From a checkpoint of a small mixture-of-experts model trained on Wikipedia.
Size: 13 layers, vocabulary 50257.
Experts: 32 experts in each of 12 layers, a softmax router.
Below are experts of layer 2 (counted from 0) of a mixture-of-experts language model. Rows are named up (a neuron's input weights, with its number), down (a neuron's output weights, with its number) and show model dimensions 336-383. Each number is 128 + 24 x the weight over its row's rms, rounded and kept within 0 to 255. Numbers have three digits each.
Before each expert's rows: "comes after" lists some tokens at least twice as common just before its tokens as in all text; "raises" lists some tokens whose logits its average output raises strongly, later layers aside. This comes from a sample of Wikipedia text that the model never trained on. Tokens count by the router's weight.

# expert 17
comes after: " the", " a", " The", " an", "s", " its"
raises: ",", " and", ".", " (", "-", ":"
up5:163165127121151157111135112172130155158113130123142174127110106142093140134109147177144169153090152122167112117142108179135137133119085118120164
down5:124138104172132154148142117134143097122113115123138184085148116119131111092116106173104089142117120145133157124118124149151145160126094143161169
up6:120104092100106115117145116116114096087129130172080152108130130130167121103112141095166102113106155095142131123115126104108147113104120170150211
down6:129137171153118155100069104185113179149143145139128148128151137151118135124105143150144134114105148110113166158129126151141095164153107145127166
up7:090086154066084100110130119137108125160105154121159087118130124087156167077126178116115102150089098133142183118106116113101126145154117134093099
down7:137135156142119108107149109113130108138140134123118149124104143137100118129130153091119095134164164128110097174115173144182086115121148146124128
up8:130152122134129127109131129144111130132146123119115094143102124150071102177109088141152149132125167132129120111094146104152138108127112125123136
down8:122124158121152123163138119097117111097105128101111178145143109127172126109134118160145089143133137152101163140125129120123188135123122060076118
up9:114171099098128151151113152134097118149107161139159160127110130070127133151141118125152161086088140120138102101126141090167157133108165129109075
down9:148084113118162120128105160103160159197180122141179131128088132108089088133129150145139122111107147112161101123110118076120141130151152141141102
up10:162118123137120136091128086119113141114102128125184134156103112109127139159147175143156084129183094093128087140126088142088121157089124135132140
down10:079123103138128150123129129140134104138087084108133128110073142126147116129170148185145096133183161105120100085104127168097134173094114107145118
up11:127126101116126103113159131134105135126090143109125153158134078124103148109154124082117109099140120167103137136148114127141131135116152125131182
down11:108104126130121108113084119128126121118137129102158168149105119125117176147108130116132135156107115169140142148111110118144124128131133132102142
up12:149116146157135130116146119128146067115106109119140151124097140135145102122161117138093153130132119102163122112109119153124129159137112115073149
down12:066111163152096152103148081148122086125153128132081100132113122122115157106121097100125125114127132134149121148085100075141116153154116142110163

# expert 3
comes after: "\n", " |", ".", "==", ")", "==="
raises: " |", ";", " (", " –", " -", "-"
up5:139140066095123095172145175125102063111120162164111112148122151100082177150116145109134112133143101096151131105126169095144161160133109148115112
down5:143112123126142078120127115110103120129098124124135121138120098124134131144108101101117121104120144108153144181137115149158156106146108148161140
up6:172120126106131150171088129120124098141105156123124129080150135147094136170123078148134134087105130120076148107107166154153148125127107150091120
down6:121116111085160120109127151120152139143123049149123150118142164126117156065149114156114126108098113113160119147131119152144132106095109100129148
up7:093156105132111113124155127174133147115120109109104160130103110146124091135124146106145126093153150124124089154130141137139120150139171137124114
down7:113110113114118151118136087175121064106132094089155111130117117108149133133146114098137123165125108105145116141104122121175119156136138155129161
up8:156125132150121161148094114126115149182141142153184104139106154109121149120151112138090168136086093164127115130120155090137128139129136160136138
down8:092146129128145071184105127180149134118138129105168112148104133142112143145131165150113093105119120076085133133115133163143117136134112122143141
up9:161162069155116154134120123132124150127128116124107067158090097153158130129129121124131117135105111141162130150145147117123138157117142114097082
down9:150115127121140147181137108145102107130118117143086084104158142135136120137160137160133054091133092106135145135137108163150146100130120129126084
up10:131148112154144165137100140161140106130103156129119120148135095108143102145170116131138100136112097112118127090115155134136102136158088185117114
down10:118134124123145160155132156160167112121141140090137141095113137115092163164119140149119107147117090070131140138163143150116098099170132118145161
up11:121144149101113145140151121083130142123156132153127134124134103116117093116094112118136163102152131152127131130136112074120149156136149111059150
down11:147138094151115138121141143127153109117148106077135165113125087103102134143121088197106107120182136137126127160155112132163133163126147113121124
up12:147089083144118085149132136132118110111147164091126116145156124121114137141093130120135111121107144115085110088105130126152123167103111158139128
down12:156135116146111107116092097116145110100113121134130140132159125131128080159148151145151113123109107167110079108138146136117087114119135115144122

# expert 16
comes after: "\n", " |", ")", " =", " ==", "′"
raises: ",", "=", "/", "s", " (", " -"
up5:109165123105127123104118152105110134111121176138167115151158118167108154109133127137150116116106114104097140065148114137150122120133083097122139
down5:120118137136129216126131145126129091088132138156141137111118124104084148147112077124118137100095130082136149126127121104118092107167159089108146
up6:107155128121119116114110149129107065123141140122152142116127099133122132083116122118112142151159152139139120104142148164165129111126145139120120
down6:136106135131160128103118110159156138138108123105127110143121145116122142120132129132123133141130140158113115116126127139082123129093105128139111
up7:151126144103117118132114119072151170168160145137182145132137153098122147158160140117117148081154103156135101136160100114109128138139135155079115
down7:064098141133094116123148123150153110140146126150108123129158092163057142106107120120112094154124175155075124130091156093110093126099125116131133
up8:137151109102115137150083127086159133128133111136186137150144166074173167135093165155109182079092132134151117143179143095118135132126147126113102
down8:093140111168127096134045112110133124135120109149135181106173153133078114117121144180150133101136168119111128087122161112127179139106124130156111
up9:125097115169100146113119140123104112133131132134140123125122108091148155100123101102097125115161129134143136173147129167162151071117147103100128
down9:137139136101148136107107155157122112126178140153102120162103095131180153132102164130159099099098117119128127099133147142140140122118090158171134
up10:140143199139088127120111167130129110182105174129180094141162103130122142107109102112094162150152096163115113104130090129145162119121121122121141
down10:117110101120153150072137136114147104121164134162107136117134120118133136155113140121137066094097104100100124144154106112174141128106094112106135
up11:164113121108066111163137115152127148144077123172171117124125161103154133141099174129140177105109144086103115122125114100101102175103141160084121
down11:191149189115130112183131142119147143128133119099101156145099169118104116121144136113137166159144129108185140151112104143123100082116152115113145
up12:099108124181118134139109123147134105132126147137155133153123117089130171160127160079137158121102137140130128176167111169122144113113100118056140
down12:110136119101128143129146168103147103079108133123134160108134119089143138088143110141109127101140098103163146140093127109136120142128143110187093